config = dict(
    n_experts=48,
    d_expert=352,
    moe_layers=[0, 1, 2, 3, 4, 5, 6, 7, 8, 9, 10, 11],
    router_score='sigmoid',
    balance_bias=True,
    scale_expert_input=True,
    norm='rmsnorm',
    tie_word_embeddings=False,
    batch_tokens=262144,
    max_seq_len=384,
    dataset='wikipedia_en',
)
Below are experts of layer 3 (counted from 0) of a mixture-of-experts language model. Rows are named router (the router's row for the expert) and show model dimensions 0-255. Each number is 200 + 40 x the weight over its row's rms, rounded and kept within 0 to 999.
After each expert's rows: a language model's description of what the expert responds to. This comes from a sample of Wikipedia text that the model never trained on.

# expert 0
router,170,179,101,191,232,286,212,184,257,221,158,221,231,210,152,242,134,187,267,231,130,150,289,193,105,119,201,225,201,186,239,208,267,239,171,127,222,181,240,225,209,139,140,249,271,196,236,118,182,244,200,198,216,150,180,262,202,253,217,187,160,161,127,225,166,262,290,252,138,216,229,206,138,207,193,187,250,175,130,177,212,179,180,200,196,231,174,176,193,197,248,208,197,185,238,166,183,229,170,228,213,226,231,194,164,188,152,195,223,178,217,189,187,236,181,212,235,231,220,194,170,177,167,175,204,242,217,192,216,216,278,215,218,201,251,181,210,203,131,241,177,197,263,225,192,212,150,256,201,217,117,179,170,173,209,224,203,252,203,276,169,175,185,251,145,200,165,164,238,157,231,270,192,187,238,276,246,125,162,145,217,127,187,262,242,168,192,228,223,194,135,184,279,180,235,239,299,232,236,192,199,276,237,218,168,233,227,242,163,225,210,244,187,153,209,212,126,172,197,230,218,212,167,152,234,207,130,169,294,206,210,231,195,108,219,158,181,151,244,154,223,178,296,193,216,117,205,189,235,207,246,234,161,207,216,221
Title-initial capital pieces. First word or capital letter piece opening song, album and film titles in discographies, such as The, My, St, L(ord).

# expert 22
router,182,150,167,138,195,182,280,152,276,176,169,178,134,218,159,247,157,222,296,205,81,201,251,113,193,159,249,144,205,195,179,194,205,253,183,198,228,182,221,200,199,201,195,205,259,196,161,185,203,243,224,184,217,173,199,241,264,202,262,190,135,203,159,191,232,229,230,255,201,183,176,227,210,226,192,128,254,225,255,151,240,187,278,193,149,235,236,83,213,176,232,247,214,118,222,209,144,215,182,238,206,224,246,204,176,233,252,212,184,160,220,229,191,227,133,181,158,160,174,225,160,162,194,196,167,189,187,211,253,252,218,108,142,232,197,198,177,145,136,298,119,180,203,228,199,163,127,274,180,198,182,207,230,157,210,219,162,152,154,214,222,229,216,206,189,180,95,149,187,203,275,204,206,169,197,136,213,194,147,180,198,179,212,186,139,192,124,197,271,256,124,184,192,178,176,197,170,247,206,206,228,250,177,210,272,204,230,111,175,150,212,152,143,154,234,137,189,181,214,190,265,201,174,179,161,130,186,181,191,172,249,147,216,174,237,243,196,145,231,244,180,248,209,217,153,172,132,204,249,230,180,248,232,154,176,260
Word-initial f, n, th. Word-initial pieces like f, F, n, N, th, sh after articles, plus the n in suffixes like -ness and Viet-n-amese.

# expert 29
router,240,150,178,155,142,214,240,186,166,148,184,183,168,190,186,141,183,174,214,223,209,219,216,140,243,223,94,213,157,193,211,208,187,281,158,106,195,138,195,97,287,170,217,194,249,141,189,186,262,239,182,166,276,232,256,238,275,146,268,224,198,198,154,204,102,152,155,202,156,223,179,177,218,211,163,197,176,163,158,202,181,141,170,227,160,243,203,139,199,153,242,228,180,213,203,230,254,251,177,193,192,243,141,222,154,190,216,156,183,186,218,222,211,179,181,204,195,199,169,210,206,219,145,246,219,134,202,246,108,296,182,203,198,202,200,257,151,218,182,230,187,133,192,146,224,166,141,198,244,186,162,149,161,142,222,188,190,200,223,198,198,189,139,223,114,186,218,206,207,272,244,258,99,238,188,219,224,244,208,204,298,228,215,243,196,269,215,263,160,190,159,236,178,211,292,204,240,214,215,218,189,224,193,199,132,256,197,180,152,263,276,216,204,220,243,201,203,192,170,147,182,160,149,143,221,231,206,245,208,314,267,209,279,212,245,120,200,240,195,209,249,184,191,246,220,164,193,162,175,165,216,231,190,218,158,216
Coordinates and units. Numeric and unit pieces in coordinates, measurements and time zones: degree, minute and second marks, km, mi, UTC+, spaces between numbers.

# expert 35
router,114,195,148,105,169,213,181,197,227,192,97,216,228,261,197,207,155,188,242,184,170,246,222,213,221,203,98,270,215,172,238,175,199,232,205,172,265,198,221,129,209,117,210,246,201,189,223,140,190,304,232,181,209,181,225,195,196,214,222,231,224,127,174,178,194,174,173,172,260,223,235,265,153,212,183,144,242,200,215,165,212,209,194,219,131,181,221,179,213,216,177,242,148,225,201,191,207,237,147,186,190,207,156,124,230,205,233,273,211,191,173,263,264,241,261,207,197,130,150,170,160,269,158,265,185,292,203,317,90,146,161,181,197,133,219,154,128,229,214,203,238,204,212,159,190,223,165,170,208,227,244,196,185,187,237,238,195,213,190,189,98,169,169,232,233,179,185,238,215,188,222,352,221,179,154,232,226,170,187,244,234,177,162,194,235,230,208,204,163,295,180,239,173,196,245,230,240,209,217,180,189,176,225,203,247,207,242,141,220,181,140,209,230,154,227,200,154,175,186,226,216,131,247,197,195,232,156,162,184,246,244,171,221,248,271,151,145,190,188,226,193,120,199,262,141,154,182,175,200,233,178,168,247,195,178,191
Taxonomy name starts. Opening letters of Latin taxon names and fields in biology infoboxes, such as Order: Lepidoptera, Family endings -ae, Authority.

# expert 17
router,170,106,188,221,132,194,194,195,238,184,199,153,147,197,202,224,186,166,156,160,127,249,210,110,190,111,124,238,230,166,186,225,154,241,204,130,211,196,201,216,140,218,143,194,176,181,237,153,247,235,246,218,197,183,219,231,227,214,153,132,208,151,252,199,152,217,169,217,246,248,226,250,213,193,172,176,210,180,230,194,171,167,242,182,170,198,163,170,205,233,172,152,210,174,203,209,269,187,185,220,249,176,261,154,180,235,195,164,207,151,142,254,206,193,171,215,71,212,144,185,231,188,248,209,171,186,248,199,185,224,235,147,113,177,192,155,143,234,193,209,158,165,231,160,268,134,140,263,218,241,207,183,129,175,161,250,227,209,207,94,179,178,190,169,210,142,181,211,258,168,249,236,139,185,207,282,109,108,187,130,247,153,191,244,165,156,181,280,225,187,199,189,246,230,198,265,242,212,202,181,183,200,194,186,163,156,210,144,205,165,180,230,194,151,250,213,165,191,180,274,179,189,271,189,189,125,174,145,288,197,220,190,217,223,168,200,227,181,258,253,260,198,206,134,150,262,149,224,194,268,116,157,177,196,165,202
Table cells and symbols. Table pipe separators, "age"/"born"/"aged" inside parenthesized birth and death dates, and stray non-Latin or symbol bytes such as Cyrillic.

# expert 28
router,199,154,202,198,207,206,218,191,249,86,194,214,208,242,199,186,194,229,229,200,164,265,235,178,168,206,231,204,160,214,220,200,184,173,210,172,113,167,219,167,305,147,185,158,206,222,159,162,242,176,193,171,140,230,157,219,187,204,293,216,212,220,162,269,150,174,208,167,149,201,208,205,223,188,234,188,185,236,192,166,134,125,153,236,160,176,135,238,298,309,251,188,225,209,272,196,212,232,161,226,249,262,156,159,241,179,166,239,160,221,204,219,230,266,145,163,177,184,209,228,192,166,176,173,214,199,137,158,206,151,182,171,178,147,131,198,181,193,211,148,193,93,210,184,254,138,201,205,240,303,136,186,214,154,245,222,284,183,239,170,226,185,186,250,180,274,193,289,166,182,152,207,144,101,240,163,124,168,212,158,174,209,194,237,260,226,159,218,181,162,195,186,206,173,304,227,199,182,200,198,170,206,195,214,231,187,292,166,169,192,201,160,193,179,166,266,182,204,168,250,207,178,156,214,184,207,215,208,204,207,269,224,237,134,191,226,230,196,225,234,218,213,261,199,208,99,176,199,194,292,190,244,298,193,171,141
Prepositions. Prepositions opening a phrase of place, time or purpose, chiefly in, also on, at, for, into, near, within, under, e.g. "in 1973".

# expert 26
router,169,281,167,157,182,228,197,187,221,113,190,201,147,161,228,229,214,124,165,232,208,235,231,168,161,185,253,216,187,141,232,152,290,250,244,191,194,203,183,193,171,207,185,298,247,184,144,94,131,182,121,143,181,141,204,230,214,226,228,220,165,170,155,314,178,136,202,212,146,232,257,198,179,144,168,185,248,287,191,187,249,200,225,236,179,154,226,260,214,259,184,184,136,231,247,151,285,165,172,162,240,236,198,138,226,218,216,237,186,277,253,193,200,240,157,216,162,168,158,193,237,253,164,191,204,220,229,128,138,266,195,215,231,208,179,202,134,224,192,196,210,241,234,179,201,272,165,264,135,231,179,236,216,202,213,184,248,224,168,172,208,245,168,182,140,200,186,170,152,226,215,227,189,124,190,322,201,155,154,237,146,170,145,172,194,221,257,163,190,242,219,165,212,286,235,228,182,183,213,210,178,218,182,164,203,203,173,208,164,216,242,201,158,257,242,160,148,186,281,261,236,219,189,205,166,123,219,173,241,175,161,210,168,113,176,189,194,196,221,195,221,249,190,200,198,139,142,158,147,215,195,207,259,243,191,162
Digits in numbers. Single digits in scores, table cells, dates, version numbers and ISBNs, such as 4–0, 9.2.2; also spelled numbers like three, four.

# expert 33
router,217,179,202,171,204,264,218,171,231,214,249,218,139,233,235,291,139,208,196,172,138,143,242,167,185,159,187,212,261,216,195,261,168,195,117,118,236,114,126,228,143,160,159,164,235,187,224,165,194,159,230,172,242,148,246,221,254,214,248,230,164,242,124,254,173,106,196,159,158,309,220,212,167,231,159,216,175,171,119,160,218,157,247,219,151,158,178,212,194,143,274,233,183,181,178,187,222,187,178,249,196,215,202,200,189,219,191,229,148,121,240,294,176,159,168,123,193,188,234,240,195,225,251,239,228,157,250,211,175,227,212,171,198,200,177,263,224,220,155,197,187,214,242,167,225,150,158,257,177,204,222,190,196,174,241,234,245,145,242,127,166,156,218,228,225,199,204,153,172,203,176,278,78,208,176,231,203,176,251,217,187,147,162,188,226,166,221,261,163,212,196,225,195,202,281,172,206,205,192,168,137,223,244,205,168,232,267,254,235,192,253,162,229,241,212,191,182,145,213,209,160,154,187,231,138,198,182,201,195,174,200,149,221,182,263,119,212,253,103,225,210,218,173,232,141,107,170,166,195,258,198,217,223,220,213,274
W and D initials. Word-initial letters, mostly W/w and D/d, beginning words like west, web, week, with, including compass compounds such as south-west.

# expert 20
router,228,185,194,130,134,252,202,208,152,213,180,195,167,187,246,209,162,252,241,251,163,169,234,204,164,220,248,174,203,226,228,243,190,260,194,158,166,145,238,200,185,173,221,238,258,126,172,164,239,180,154,189,207,235,181,180,227,239,198,204,186,189,237,190,232,183,176,223,139,239,212,179,219,352,93,187,221,238,176,164,208,176,300,175,152,191,170,155,291,187,259,236,172,229,219,164,177,191,226,222,240,227,191,172,140,250,176,257,214,125,251,245,193,180,235,146,169,229,151,229,207,242,231,196,105,195,169,236,234,200,186,163,246,213,203,288,194,186,240,220,180,155,213,146,268,180,167,277,206,217,172,180,161,135,221,105,291,59,195,181,215,174,161,187,222,177,96,260,201,187,227,221,199,157,219,173,209,149,178,189,168,185,281,142,237,229,199,233,194,244,226,236,228,248,203,188,210,274,129,176,241,195,186,160,259,240,227,187,181,172,192,201,150,203,192,159,184,133,253,240,260,165,189,158,155,186,168,153,215,164,198,160,185,149,245,197,237,201,215,204,255,278,131,195,218,195,190,209,232,175,205,270,220,235,192,168
L and h pieces. Word-internal l, h, ol, el, il pieces inside words and names, such as auto-h-arp, sim-il-ar, Civ-il, P-l-atforms, eup-h-oria.